config.yaml
routed_scale: 3.17
norm: "rmsnorm"
dataset: "wikipedia_en"
Below are experts of layer 5 (counted from 0) of a mixture-of-experts language model. Rows are named router (the router's row for the expert), up (a neuron's input weights, with its number) and show model dimensions 0-127. Each number is 50 + 12 x the weight over its row's rms, rounded and kept within 0 to 99.
Before each expert's rows: "gets" lists some tokens that make up at least twice as much of what it gets as of all text. This comes from a sample of Wikipedia text that the model never trained on. Tokens count by the router's weight.

# expert 25
gets: " ", " \"", "/", " it", " (", " '"
router:71 46 54 38 34 42 58 42 53 23 27 61 54 44 39 60 55 50 33 43 44 52 38 58 43 41 30 37 45 31 50 71 34 45 53 32 61 53 44 54 34 53 38 42 48 60 50 55 42 31 51 70 25 66 26 58 59 51 34 49 63 37 77 36 57 65 61 57 58 57 50 60 46 47 40 34 51 56 58 58 36 50 66 69 39 56 42 44 40 43 56 41 58 50 50 54 37 58 52 34 71 54 45 45 55 51 49 59 31 60 54 43 55 38 46 53 60 49 62 48 21 30 54 56 51 59 26 54
up0:41 59 49 37 61 47 52 58 64 53 59 37 62 40 53 49 59 38 37 47 41 65 40 47 58 37 61 49 31 49 33 35 52 71 41 43 71 42 51 47 39 59 51 56 50 34 55 55 62 47 57 13 48 71 44 38 43 55 46 65 64 58 50 44 39 71 36 67 53 51 45 32 50 64 65 64 69 66 52 39 57 26 45 50 39 55 40 44 44 32 84 46 76 42 49 15 44 48 26 44 62 74 37 53 39 37 48 62 61 42 67 31 58 54 68 40 61 40 45 62 60 40 17 44 64 35 59 49
up1:54 56 43 71 78 49 67 52 66 58 31 37 31 62 37 68 63 66 27 56 49 62 37 32 66 37 52 47 45 36 75 29 67 69 60 54 45 45 63 49 59 74 29 63 50 51 52 52 63 40 64 54 44 52 36 49 51 46 56 48 37 42 55 65 53 48 42 59 55 69 40 45 66 49 27 46 54 41 48 65 51 60 69 48 38 60 48 46 59 31 47 57 47 43 51 52 20 62 70 62 10 58 40 49 41 56 53 33 44 42 50 38 36 43 50 51 34 59 49 72 63 49 33 50 52 55 66 59
up2:52 65 46 52 53 43 41 36 60 53 47 37 60 60 60 36 58 55 46 53 58 38 32 67 50 48 49 38 52 55 52 56 52 48 66 41 58 37 56 38 31 46 46 42 48 44 44 54 45 53 37 63 37 51 22 61 57 65 54 42 56 67 57 31 39 40 42 62 35 54 34 38 42 52 74 19 62 45 49 43 59 39 38 71 49 79 51 52 56 34 55 40 52 41 31 53 70 51 60 38 37 60 45 43 59 40 62 60 51 69 50 57 76 43 21 47 63 58 50 54 44 33 51 45 58 52 34 61
up3:52 50 34 64 71 33 68 40 61 47 84 28 51 50 59 46 53 57 49 65 49 48 46 48 44 54 61 63 25 58 72 40 33 69 70 27 68 37 47 32 67 68 51 49 40 65 68 63 44 52 52 68 58 52 27 60 65 49 52 51 32 69 39 44 36 63 38 60 47 41 55 40 19 50 49 56 68 59 40 45 54 44 40 39 62 63 37 42 35 62 53 63 40 66 52 43 42 60 35 41 65 62 61 64 65 50 49 35 56 31 37 60 56 24 32 73 37 45 49 58 45 52 57 63 44 63 46 56
up4:64 52 40 18 49 58 72 55 40 32 29 53 39 70 67 44 48 51 56 61 45 56 52 44 58 56 55 60 60 66 58 48 54 49 44 45 57 52 29 31 49 48 55 56 56 50 55 71 48 29 31 76 44 51 29 65 54 41 72 46 44 55 48 37 36 35 46 37 34 32 48 52 53 59 66 37 53 39 62 54 48 31 39 37 51 59 68 40 51 24 47 89 27 57 63 25 39 47 52 68 44 63 66 33 38 42 57 55 56 61 62 49 50 31 58 39 31 51 58 78 60 46 49 26 45 59 70 34
up5:44 56 40 40 95 35 69 47 52 51 60 36 40 67 63 41 48 48 43 63 59 45 63 54 46 38 54 57 44 41 64 52 54 42 34 65 36 36 41 35 49 69 55 39 33 55 40 36 44 58 56 50 44 29 52 63 51 70 49 43 25 38 50 56 66 23 35 53 46 34 59 51 41 36 52 39 48 51 35 58 55 45 57 57 67 53 54 48 52 47 56 53 53 58 48 44 50 42 56 62 64 65 39 73 31 59 52 62 63 50 53 62 29 71 49 64 58 47 65 50 33 56 45 56 47 62 74 46
up6:66 26 60 42 61 50 46 44 35 37 50 53 53 59 64 50 37 44 28 38 58 46 34 57 43 56 33 65 52 63 51 52 46 58 46 46 61 58 78 52 44 43 60 49 47 65 35 62 57 45 61 65 35 69 60 45 24 38 46 71 42 37 40 48 47 45 65 56 59 54 60 26 38 58 57 57 41 46 68 66 62 51 27 58 61 46 59 59 50 31 52 66 72 57 43 50 44 62 47 67 70 84 49 28 53 55 40 61 37 45 69 53 57 44 37 53 38 46 64 50 61 61 67 43 53 53 31 58
up7:56 38 46 51 61 50 46 49 52 72 61 47 49 41 62 54 66 40 64 77 42 48 50 39 36 47 40 50 53 58 69 49 38 61 48 54 72 52 43 23 43 73 59 68 51 57 45 51 42 48 47 65 58 65 46 33 43 42 50 56 52 22 43 62 43 51 36 37 50 61 29 36 59 34 67 57 41 47 54 44 48 36 41 69 60 56 51 33 50 51 38 49 51 46 52 44 51 52 54 47 50 63 41 40 48 68 59 36 24 49 76 50 34 50 50 36 57 71 46 54 28 35 36 42 38 68 67 50
up8:32 39 66 28 68 46 44 50 65 51 37 53 47 62 35 52 46 52 57 60 77 57 64 44 42 38 54 54 39 45 69 45 53 26 57 44 47 48 44 60 60 60 64 31 36 28 41 39 49 44 43 52 42 30 75 60 56 78 61 47 62 48 48 40 50 66 46 60 51 63 42 45 51 59 47 41 20 50 64 56 39 55 51 49 40 31 36 48 34 42 35 56 39 36 47 43 19 57 58 67 62 43 54 68 48 38 29 55 46 58 69 55 51 48 56 41 29 65 42 33 53 38 62 65 55 49 41 51
up9:54 58 31 38 71 50 52 68 42 63 43 40 58 46 44 59 57 54 36 58 37 60 69 55 33 46 53 60 53 61 45 64 49 43 59 64 52 40 59 50 56 55 46 33 66 53 48 61 30 36 61 55 32 34 59 45 28 76 58 53 55 48 54 11 51 75 48 62 56 63 75 56 58 47 46 46 66 72 63 38 41 43 46 56 52 54 53 47 54 52 60 45 65 47 55 60 43 59 49 35 52 38 33 72 39 52 65 53 99 28 56 37 51 46 43 41 47 50 62 40 42 61 48 56 59 59 49 45
up10:47 49 27 50 63 43 59 48 54 51 58 37 53 42 39 58 38 53 25 65 38 64 59 47 48 54 40 53 51 52 59 46 71 50 38 49 57 45 47 52 46 33 60 49 62 56 67 54 45 42 65 46 46 47 53 59 70 43 36 18 51 73 38 49 50 39 60 41 50 42 57 44 25 46 36 66 35 45 47 39 36 47 26 77 48 49 49 48 62 64 32 49 41 52 25 58 51 42 38 61 67 56 46 50 48 47 60 50 44 39 59 45 61 55 63 65 35 44 40 36 48 30 40 54 38 45 47 57
up11:63 47 33 50 55 54 61 43 38 57 46 46 43 43 45 46 38 64 38 52 54 57 58 54 45 43 41 61 43 35 60 46 44 31 32 67 48 60 41 39 38 15 53 46 52 54 63 53 29 50 54 42 38 46 27 48 63 37 54 38 53 44 55 46 60 55 45 48 52 30 64 51 42 40 49 75 67 63 43 45 68 43 35 38 73 51 67 49 58 41 51 70 54 44 43 44 34 48 57 58 54 58 56 32 39 59 55 65 66 46 40 40 43 65 52 23 38 37 45 79 58 33 71 44 21 57 57 40
up12:63 61 60 53 56 50 25 72 74 60 68 65 48 64 50 53 47 54 48 77 44 61 39 44 69 55 63 36 43 66 42 53 55 41 26 50 56 52 69 36 50 51 60 29 52 81 59 47 47 33 46 20 60 61 61 67 40 42 46 29 62 53 70 61 48 58 66 58 20 53 23 55 29 42 48 42 32 27 44 61 63 54 37 37 48 44 39 50 57 34 49 46 54 45 51 38 29 49 79 58 66 40 55 49 41 44 36 50 46 40 41 66 73 35 47 55 34 47 64 48 57 43 72 63 40 40 58 56
up13:51 59 53 41 31 42 46 50 48 40 70 51 67 51 76 49 44 56 53 33 70 39 45 76 39 44 40 22 33 38 53 56 63 52 35 42 46 53 41 51 55 44 58 36 47 46 32 58 65 32 57 43 31 39 52 40 60 42 48 53 76 60 50 58 41 60 37 58 61 52 61 69 29 62 56 38 80 41 52 44 48 78 73 49 51 50 29 48 47 49 76 36 50 32 54 47 76 53 40 53 63 34 49 26 47 53 40 57 50 51 38 28 33 55 57 35 46 50 60 66 78 52 37 42 66 56 46 56
up14:53 75 57 64 42 30 67 58 61 51 45 40 47 53 61 49 52 36 56 62 53 43 50 55 69 51 61 45 36 78 44 52 46 30 61 44 52 62 32 55 34 65 43 63 60 51 65 36 57 42 43 59 53 39 72 56 53 40 49 53 42 57 65 56 45 56 42 51 45 56 25 39 58 52 68 34 46 57 56 77 57 57 59 44 57 54 63 40 55 52 49 48 57 48 40 56 39 58 53 56 25 60 45 56 28 24 34 57 50 43 50 52 61 60 59 52 31 44 49 58 34 71 48 49 68 57 57 61
up15:34 56 58 58 69 42 53 40 66 34 52 54 31 58 39 53 58 42 66 59 52 72 49 44 31 70 44 43 52 73 31 49 73 61 42 64 43 31 67 68 54 44 71 43 50 64 64 30 46 50 59 63 41 39 42 65 56 57 53 67 41 27 53 50 58 28 46 49 38 50 32 27 31 63 34 50 35 67 33 49 44 57 59 53 42 64 59 60 47 51 47 25 39 41 49 60 58 72 57 53 52 75 39 48 31 50 47 56 26 68 29 39 42 27 62 59 64 52 45 45 48 44 51 43 28 51 60 33
up16:72 40 54 58 41 59 62 37 43 52 52 57 29 76 50 64 55 21 38 46 49 45 62 46 35 38 40 54 57 56 46 50 64 48 61 59 60 64 39 59 37 39 22 56 60 53 42 32 41 30 58 77 40 54 50 50 32 63 36 56 35 26 63 35 55 50 51 58 44 68 61 44 37 66 46 59 68 26 58 67 52 47 64 40 79 68 35 43 67 58 41 48 40 64 63 50 25 59 39 24 70 55 26 37 27 38 55 41 40 48 32 45 53 35 44 52 36 67 52 59 68 33 65 58 48 45 40 48
up17:29 72 50 38 72 42 65 52 55 47 68 44 61 31 35 38 47 37 41 31 59 68 41 51 73 53 47 64 67 34 32 30 54 47 64 48 33 57 55 67 52 59 64 33 58 31 53 64 60 48 51 62 59 50 64 88 47 41 34 55 47 56 53 52 56 59 63 53 32 42 39 61 14 56 65 51 47 32 54 50 56 51 35 51 21 63 56 55 83 38 56 74 39 43 52 47 35 45 67 56 43 30 32 51 44 51 64 62 58 74 38 53 31 42 39 67 48 57 48 45 40 35 44 42 55 50 46 67
up18:36 74 41 43 30 52 36 37 57 53 54 47 57 57 45 64 23 54 42 42 48 58 43 48 63 46 37 56 40 42 68 50 44 46 45 39 40 32 58 42 43 53 59 55 54 70 54 39 39 67 56 49 27 41 67 56 66 74 58 24 61 53 48 71 42 67 49 53 53 32 45 61 55 47 41 20 35 54 41 36 56 35 49 61 41 50 48 49 48 46 42 40 59 52 54 78 60 63 58 39 39 41 59 43 43 25 65 70 67 59 63 37 69 59 76 54 61 56 51 38 63 47 40 46 47 41 68 43
up19:60 35 59 54 40 47 53 48 58 65 45 30 65 51 45 68 54 53 66 55 51 55 47 59 47 33 34 51 44 53 31 47 44 50 43 54 76 42 63 53 34 58 49 61 49 65 38 64 45 57 65 45 61 45 41 51 61 28 48 50 53 45 54 51 33 53 57 69 56 62 67 56 62 45 57 58 25 53 43 49 42 67 34 60 36 39 44 69 48 49 37 47 56 64 43 50 30 58 36 45 68 28 08 50 58 67 61 51 36 49 51 37 47 63 28 48 61 56 37 51 52 43 63 28 57 56 61 63
up20:35 57 60 52 48 56 54 27 60 46 46 68 71 54 39 70 36 28 58 60 56 39 50 62 36 29 11 47 34 51 61 43 46 53 55 54 63 59 54 55 44 48 77 61 43 61 50 51 66 55 63 57 48 59 53 63 53 36 53 58 34 28 38 24 44 43 67 50 46 38 26 41 64 38 51 71 52 76 39 45 56 35 60 61 46 59 22 54 47 29 58 58 49 18 38 61 56 63 49 48 42 27 38 49 38 44 51 45 57 45 58 58 50 47 53 43 58 45 32 50 43 38 52 59 58 71 33 48
up21:41 50 65 39 64 82 48 58 57 33 77 50 49 39 52 41 61 56 36 34 61 58 55 46 58 47 68 55 29 39 52 52 52 49 51 45 43 48 62 52 54 49 33 42 24 46 65 34 37 56 64 61 36 47 41 55 33 59 57 57 46 55 39 30 37 37 29 60 53 54 42 51 42 54 52 34 45 64 69 71 50 51 23 52 44 22 63 33 24 61 23 45 42 52 51 41 49 58 41 62 52 63 54 58 57 38 51 50 48 65 38 60 73 70 34 47 38 26 56 48 47 52 41 18 59 35 29 55
up22:51 44 46 44 70 43 57 73 72 45 46 55 69 52 62 37 71 41 42 30 45 28 50 53 50 39 48 38 35 51 35 83 53 48 61 15 55 66 62 41 21 50 56 63 44 75 61 54 48 57 46 43 42 50 39 51 55 67 50 83 50 54 52 51 49 47 58 59 55 53 38 41 59 68 40 37 51 48 62 44 47 61 66 49 62 33 57 65 56 31 68 55 65 42 45 38 33 55 61 52 54 54 59 47 66 46 48 43 44 67 63 34 48 55 54 51 51 32 52 45 33 37 30 63 55 37 53 27
up23:30 56 47 65 63 55 39 31 50 55 28 45 56 55 38 55 49 60 38 45 40 34 50 37 35 68 18 37 68 50 41 53 50 50 56 53 43 48 31 53 42 54 52 50 60 60 42 58 27 55 38 63 41 43 37 56 38 71 55 55 66 47 49 38 42 54 39 55 61 64 49 29 71 79 37 41 61 46 58 58 22 48 64 74 42 54 40 32 42 47 45 47 56 50 42 40 57 65 39 32 41 61 41 57 44 52 65 47 25 50 48 50 63 41 60 50 57 62 31 42 46 39 22 57 51 57 67 47
up24:69 61 69 44 44 46 50 24 42 54 29 63 46 64 57 39 52 37 53 39 36 27 47 46 27 39 49 49 65 60 52 51 56 49 42 50 43 49 66 20 70 53 43 34 59 62 57 55 44 32 60 32 35 54 70 28 54 41 56 63 36 53 67 49 37 45 54 66 43 42 36 71 50 35 72 55 44 46 50 69 49 52 64 63 68 51 51 45 29 29 46 40 55 71 61 75 59 66 53 50 41 62 62 45 44 51 59 62 58 59 57 38 49 47 60 60 36 67 39 63 62 57 51 58 50 46 59 77
up25:32 30 41 47 27 38 50 22 25 57 39 42 33 61 53 48 54 27 58 43 49 42 47 42 38 63 59 46 54 53 61 48 48 42 38 61 66 57 64 36 54 45 78 70 63 51 68 43 54 51 70 65 51 53 71 51 42 60 28 54 73 35 58 44 58 37 46 67 67 46 85 49 20 32 42 43 53 56 36 26 44 21 31 62 48 53 59 42 54 43 69 41 55 46 49 53 54 44 55 43 44 36 31 34 26 64 43 37 64 53 47 53 45 53 44 72 43 56 63 47 62 50 47 53 31 47 51 62
up26:58 64 64 55 43 77 61 48 47 37 63 40 55 61 52 47 79 37 74 55 60 31 65 37 51 55 53 51 52 60 59 35 21 52 48 51 52 57 69 41 32 48 41 37 40 56 63 49 52 70 46 49 47 71 42 64 42 30 48 51 38 45 76 54 49 60 49 54 40 73 43 48 37 40 48 47 44 40 39 56 40 46 50 52 72 55 55 64 54 60 62 47 57 47 44 50 41 43 51 45 46 60 42 45 48 35 40 51 72 58 43 74 51 50 35 49 59 40 55 51 31 54 53 21 26 57 65 61
up27:39 66 60 52 56 40 51 68 34 53 46 40 53 68 59 50 59 48 43 67 59 43 54 58 55 36 43 43 61 35 62 54 69 62 41 33 70 42 61 68 67 59 41 54 41 53 50 54 47 34 51 52 62 46 59 63 54 37 52 30 57 69 16 38 54 52 56 27 35 40 51 53 47 26 61 58 59 33 51 40 63 45 44 43 53 43 37 31 42 51 51 31 54 42 44 74 66 35 47 33 49 29 20 66 48 59 61 62 54 45 59 54 38 30 39 32 68 46 53 45 61 57 16 58 57 69 40 65
up28:54 37 36 51 46 51 80 65 43 63 39 47 50 55 38 65 39 46 47 43 50 13 42 55 33 57 35 54 38 60 51 57 50 61 40 46 36 42 53 39 59 65 51 60 48 35 56 48 54 53 46 56 49 32 35 40 53 19 67 41 53 67 32 45 40 49 45 50 57 41 80 34 71 45 40 50 36 62 49 52 53 58 47 48 52 58 76 43 47 68 74 55 55 28 30 47 50 59 52 69 43 50 66 56 59 48 61 59 43 48 68 58 52 54 51 42 45 17 88 50 37 68 45 49 47 54 61 40
up29:51 50 29 38 44 43 36 37 34 28 53 33 63 51 62 57 41 51 59 35 54 39 45 59 40 53 63 65 46 51 52 77 38 55 48 44 44 52 50 37 44 41 47 46 55 44 45 80 50 50 53 41 54 52 69 62 67 58 57 33 42 37 50 69 40 49 58 54 35 65 54 65 32 35 45 62 51 58 52 44 56 13 72 54 63 39 36 46 59 37 72 60 55 50 50 33 62 47 52 65 49 63 49 47 32 60 78 40 64 37 69 51 44 53 49 57 34 69 65 54 53 49 41 45 37 60 52 56
up30:52 50 59 60 41 47 53 34 43 65 65 60 49 57 48 48 46 42 56 56 44 36 68 42 43 69 72 34 71 43 72 22 36 62 36 59 51 34 33 42 63 48 41 54 64 50 54 65 69 40 54 45 65 45 50 46 46 38 75 29 56 51 55 47 43 58 36 37 67 44 20 56 59 68 26 45 36 54 41 52 26 64 47 43 65 66 54 45 40 49 63 32 44 62 35 48 57 59 31 52 31 27 31 56 38 35 46 48 42 52 60 33 45 70 39 50 41 70 47 54 58 63 33 54 49 66 32 54
up31:37 26 57 51 54 46 47 74 68 32 44 42 62 68 46 77 54 73 55 49 46 32 20 45 51 33 24 40 54 38 44 49 52 67 53 57 42 55 66 52 41 49 55 63 33 44 53 45 41 74 64 38 63 54 50 38 57 47 53 51 43 63 38 79 38 44 49 25 46 54 34 55 61 54 51 69 53 38 62 38 52 44 59 30 39 54 31 40 26 56 47 66 59 50 42 51 35 35 60 60 31 74 64 51 47 23 56 63 40 38 57 35 55 44 44 68 55 56 43 42 47 40 66 41 78 69 36 35
up32:42 59 69 58 43 50 60 59 42 41 48 53 50 65 59 68 50 47 40 47 53 64 65 38 39 62 60 76 39 64 42 51 42 33 59 47 60 29 47 33 42 42 41 48 32 59 47 59 68 42 65 66 52 56 65 50 68 38 42 42 53 50 63 45 48 37 76 58 64 50 67 41 40 66 62 66 47 53 35 42 67 49 46 58 48 49 36 47 58 59 45 28 50 58 51 58 43 57 56 70 61 56 53 65 35 61 60 54 40 70 68 59 35 67 59 40 67 56 74 64 44 47 61 43 35 58 37 41
up33:61 73 43 47 44 44 55 63 41 54 64 55 27 53 42 47 43 34 40 48 48 55 50 51 35 58 40 51 46 54 24 42 39 51 29 59 53 35 45 43 41 78 52 48 58 58 57 51 55 37 39 56 27 44 56 63 51 67 43 45 42 28 45 37 70 62 42 54 43 65 43 70 24 47 34 33 62 43 59 39 58 66 43 55 44 40 57 49 60 45 49 45 69 44 58 39 54 65 56 48 27 42 31 21 64 43 43 56 43 52 61 61 47 80 59 50 65 08 50 63 23 32 34 58 51 55 38 46
up34:74 56 43 46 42 60 49 46 45 41 55 38 40 67 39 43 59 47 53 59 47 57 61 55 60 60 63 41 69 49 67 25 60 42 52 67 46 21 26 59 29 80 48 40 27 66 40 48 32 56 59 50 57 75 55 27 39 54 58 36 30 60 48 42 56 31 61 59 35 60 46 58 76 46 60 52 47 35 23 38 53 49 75 48 52 46 38 53 55 47 42 73 61 60 51 46 43 59 43 67 38 45 49 78 41 54 36 75 59 44 50 61 64 68 49 54 61 50 51 35 42 62 42 55 30 39 67 45
up35:56 66 28 69 52 53 39 51 28 46 45 48 36 22 57 58 47 40 47 35 64 56 54 21 63 41 54 54 35 35 46 37 37 61 53 59 37 32 58 52 58 47 57 53 68 64 89 41 46 63 53 53 47 30 30 34 26 57 35 39 55 37 31 48 51 57 30 52 70 46 50 51 35 52 44 55 52 45 44 64 47 39 37 58 48 43 72 64 58 40 43 34 61 67 26 48 56 59 25 58 62 60 43 42 42 48 64 51 44 42 54 57 58 54 43 50 53 28 47 47 37 46 37 61 38 51 37 56
up36:45 53 54 67 40 40 55 49 51 57 39 31 50 59 68 43 26 53 39 65 63 50 34 46 59 55 43 70 57 63 73 48 42 62 54 56 42 40 55 32 34 63 33 68 55 46 55 50 47 43 57 52 38 37 53 61 46 52 30 29 33 40 46 50 50 38 44 68 58 66 49 56 48 46 47 53 31 38 48 59 48 64 50 54 50 40 40 33 32 46 55 71 50 66 52 48 55 76 54 46 42 48 39 53 45 50 40 51 55 47 62 58 59 57 70 50 26 61 57 51 59 55 51 57 38 45 70 51
up37:55 55 57 68 49 54 48 59 24 63 39 58 32 63 55 36 46 52 28 47 48 33 44 29 48 39 48 34 47 52 58 55 66 29 76 38 61 56 40 43 49 86 56 52 53 58 45 40 65 39 24 40 76 39 51 48 37 42 42 44 74 61 57 57 50 51 75 44 54 60 33 35 44 65 59 43 65 54 51 43 60 48 59 61 39 67 62 33 41 51 69 39 40 51 64 56 59 71 36 46 61 90 48 39 56 56 38 38 43 51 54 49 53 51 58 70 56 48 51 48 41 36 49 59 46 54 53 48
up38:29 42 46 57 64 37 36 63 44 53 49 48 63 48 40 44 69 60 33 39 60 48 58 57 57 43 56 62 50 54 34 50 46 59 46 50 63 63 76 53 28 37 51 55 45 51 40 56 66 50 50 17 61 56 36 63 52 60 56 49 43 55 45 36 54 45 63 58 39 51 67 44 35 71 45 57 66 46 60 38 59 32 33 47 55 47 56 45 74 55 37 57 53 53 40 48 35 25 56 20 52 42 73 29 68 39 54 38 40 21 52 58 49 58 46 42 46 52 40 63 63 40 60 51 56 36 37 46
up39:51 62 69 43 47 43 62 40 42 55 42 63 41 51 55 58 44 55 49 59 54 14 63 59 60 61 38 39 50 39 40 41 78 40 41 50 61 44 46 60 50 57 54 71 67 37 30 52 61 48 51 48 37 55 61 67 55 43 54 77 34 37 44 53 51 35 59 53 40 62 60 37 47 64 52 64 57 58 60 61 48 65 52 53 72 67 50 41 46 44 44 47 47 54 62 67 35 35 56 27 31 50 52 70 69 62 44 25 27 59 59 43 64 72 58 38 63 57 52 84 44 49 56 57 40 45 50 77
up40:70 53 40 35 48 34 73 56 73 50 23 54 33 35 46 50 62 68 39 55 26 33 81 56 45 75 46 50 64 40 33 30 45 40 55 53 49 42 52 43 55 54 38 54 49 65 34 54 62 37 47 39 52 53 51 69 49 38 42 51 60 35 54 65 59 54 48 66 40 52 58 52 52 82 49 48 48 80 40 62 63 39 54 38 49 63 50 50 49 63 49 42 53 57 40 29 47 25 40 55 47 46 34 65 47 62 60 64 33 72 67 49 42 66 52 50 53 32 50 70 57 38 62 48 44 46 57 60
up41:30 33 55 48 52 50 50 64 67 51 59 54 66 47 58 54 47 49 58 49 32 60 50 52 30 57 64 50 61 34 37 43 32 46 60 51 65 69 59 42 50 42 43 64 43 34 44 48 86 51 38 35 57 57 49 60 42 40 57 48 52 39 53 64 54 38 52 59 39 40 57 69 49 62 39 55 27 46 47 71 47 40 39 53 40 53 34 37 62 55 48 67 58 56 48 27 41 58 49 64 49 37 32 50 68 60 36 37 41 65 85 61 42 43 48 57 56 36 58 49 64 23 55 62 50 56 66 57
up42:49 70 56 66 42 53 43 53 46 62 51 49 42 69 70 42 56 37 56 49 41 45 38 47 23 33 61 56 55 49 31 54 56 58 48 78 44 63 37 66 71 17 42 83 46 50 59 62 44 38 37 43 28 61 34 78 54 55 60 34 42 48 38 52 42 50 61 61 60 68 52 48 40 42 47 59 42 23 54 43 52 45 48 60 49 44 63 42 28 32 52 45 40 51 42 73 81 52 45 60 44 65 43 49 52 47 53 56 31 48 67 45 33 40 59 51 52 20 57 54 43 43 38 66 37 67 39 53
up43:53 52 50 50 61 50 38 49 55 52 45 47 47 44 53 52 73 71 57 57 35 60 59 39 36 49 47 58 27 53 49 41 70 49 62 39 51 57 73 63 40 72 57 48 44 51 37 51 63 58 48 39 58 51 26 47 61 46 58 65 51 46 67 44 43 30 51 60 49 45 65 55 46 60 82 64 38 64 67 68 43 44 67 59 47 39 63 63 54 52 58 53 66 53 55 60 64 83 70 40 76 38 66 51 51 53 48 68 65 58 23 48 51 58 41 46 52 55 23 53 56 43 52 51 47 61 41 36
up44:43 46 74 28 49 39 62 33 56 56 53 70 51 36 63 50 44 35 53 44 73 58 58 46 50 55 36 49 53 66 69 52 34 48 42 72 35 62 63 43 43 50 65 64 51 43 38 49 37 38 27 60 42 28 64 64 34 53 38 37 60 76 56 52 71 43 38 56 43 57 63 67 51 82 63 58 76 56 68 41 44 62 42 47 62 37 40 35 40 43 54 36 55 55 64 46 40 21 52 49 43 23 43 44 68 51 57 41 59 41 44 53 54 54 37 45 32 68 20 63 55 32 58 46 61 47 59 32
up45:56 27 65 60 63 30 47 43 42 58 47 49 52 42 36 43 37 70 61 39 57 53 47 53 43 71 55 49 71 41 58 58 42 38 65 67 43 55 50 66 63 66 52 41 41 46 50 48 52 50 38 56 47 53 45 45 67 30 58 49 76 59 56 57 50 47 52 38 39 57 59 45 59 55 54 63 39 45 54 69 54 68 48 48 40 44 56 30 32 42 25 71 31 43 46 40 66 47 37 49 51 68 43 56 52 62 42 53 75 53 41 42 56 51 44 60 51 82 46 31 78 38 54 52 44 70 69 52
up46:54 57 32 64 54 56 59 53 49 38 37 53 67 33 37 46 48 62 61 41 36 43 38 51 66 52 50 45 70 51 46 64 22 64 60 60 27 47 38 38 52 28 33 32 53 42 48 59 62 66 40 32 46 45 39 45 49 45 32 47 61 43 19 81 47 58 37 41 36 58 45 52 34 55 35 65 55 72 53 42 43 32 44 28 37 48 64 50 64 43 40 35 49 24 70 43 51 48 66 61 43 15 46 49 47 29 32 56 59 51 49 59 29 63 54 22 45 61 38 41 53 59 52 51 46 42 67 42
up47:57 36 61 35 37 41 61 22 60 41 36 52 65 49 49 46 30 28 67 38 76 54 49 40 26 50 55 40 46 55 22 39 49 61 80 38 34 36 51 48 56 51 69 61 64 48 44 35 63 63 43 42 48 66 57 40 39 61 27 26 47 34 58 57 40 30 46 64 54 33 48 37 64 43 58 58 45 47 48 32 37 54 46 46 59 44 47 34 52 45 57 61 62 38 56 53 37 49 50 42 58 24 55 42 17 57 44 50 67 42 43 43 51 77 42 54 45 51 54 54 38 52 36 59 58 57 53 45
up48:58 34 55 48 57 46 56 44 48 49 51 58 38 41 45 31 61 62 60 56 50 53 71 32 54 41 63 49 38 30 60 54 43 34 71 40 62 67 44 48 56 58 39 74 79 51 50 37 55 49 37 51 49 35 60 50 27 54 41 76 34 43 63 65 44 39 42 60 37 74 44 54 68 39 41 67 52 49 49 70 44 38 61 32 46 58 49 45 50 21 32 64 43 50 36 32 58 67 47 52 41 73 30 58 40 28 42 40 45 53 66 29 54 45 30 44 56 72 34 68 56 23 35 56 49 43 56 51
up49:45 65 35 64 49 22 51 66 49 57 56 77 43 57 45 60 46 48 44 38 57 42 51 43 28 31 38 67 41 46 63 59 46 31 51 67 44 80 66 45 61 57 48 42 64 48 55 50 60 56 20 80 35 59 52 40 39 56 39 57 42 46 51 33 53 33 62 33 59 47 43 38 52 41 40 38 53 58 54 57 44 41 61 45 46 49 64 61 50 56 68 51 65 58 57 70 75 75 45 51 49 51 67 40 41 48 62 53 42 38 47 45 59 39 56 53 50 18 62 60 56 41 59 45 40 67 48 55
up50:61 68 60 67 46 33 47 63 58 62 30 42 62 62 60 55 42 65 57 53 36 47 67 53 40 42 49 65 71 58 49 44 52 52 48 63 40 49 69 66 23 52 67 38 38 58 53 49 26 48 48 56 51 66 45 49 60 63 59 47 43 47 53 55 37 50 56 42 30 44 61 62 60 48 40 56 71 53 65 35 45 56 47 63 47 62 58 58 54 43 44 41 75 50 33 53 50 47 56 47 65 61 42 54 48 50 52 51 53 34 51 72 51 53 55 56 39 32 61 50 42 53 29 62 16 67 61 32
up51:46 62 36 41 60 52 62 42 55 79 38 29 68 69 50 49 47 60 57 29 30 55 62 37 37 45 58 30 46 47 62 58 54 51 69 71 41 50 45 47 38 52 53 53 29 68 46 55 42 74 53 61 50 49 26 52 38 53 55 58 40 52 46 41 72 27 61 52 48 68 82 52 61 36 52 56 57 64 62 53 55 50 40 77 63 66 41 56 43 38 46 65 42 58 52 60 47 56 31 42 32 68 66 42 53 36 43 79 36 55 62 37 60 52 48 55 53 55 73 39 66 38 63 58 57 72 46 66
up52:67 45 48 49 64 50 56 51 24 67 48 55 63 57 52 30 38 61 39 52 31 52 44 64 40 53 48 33 46 51 35 60 57 54 48 33 69 43 61 38 65 49 49 62 60 77 35 52 40 44 55 51 54 70 48 46 48 61 46 45 33 68 54 61 40 43 64 53 31 51 43 46 67 60 46 51 67 50 61 29 52 53 51 38 35 37 52 60 67 48 51 71 48 53 51 56 63 32 22 66 53 58 57 44 50 63 64 46 43 36 54 55 41 30 43 40 53 66 47 69 46 49 34 44 56 47 42 44
up53:65 48 64 59 60 54 36 59 12 67 35 54 55 43 68 59 31 51 52 56 71 41 45 59 59 42 42 57 41 44 61 51 53 54 38 39 47 67 43 52 33 63 35 73 41 52 50 45 43 38 45 36 49 32 32 34 46 62 42 60 47 54 33 70 59 29 23 28 55 34 56 61 71 38 50 57 43 49 49 81 67 68 66 41 62 58 53 32 46 46 63 32 56 48 38 67 63 41 43 64 65 26 50 44 25 71 71 60 33 39 45 66 51 49 55 53 50 50 50 86 35 37 51 39 50 60 50 62
up54:46 39 51 55 50 29 40 44 41 43 71 26 51 61 23 56 30 69 61 37 30 48 40 65 45 43 48 41 29 32 45 62 52 37 44 56 32 71 41 36 45 49 63 44 53 49 49 49 59 58 33 45 45 77 53 72 65 55 45 65 57 61 37 31 48 55 50 57 59 54 63 35 46 58 50 66 69 51 40 50 56 60 58 28 58 40 33 37 50 45 64 56 29 43 61 63 46 58 57 45 53 63 61 45 48 51 56 51 31 53 70 39 78 27 46 56 44 45 43 82 53 58 67 42 38 68 62 54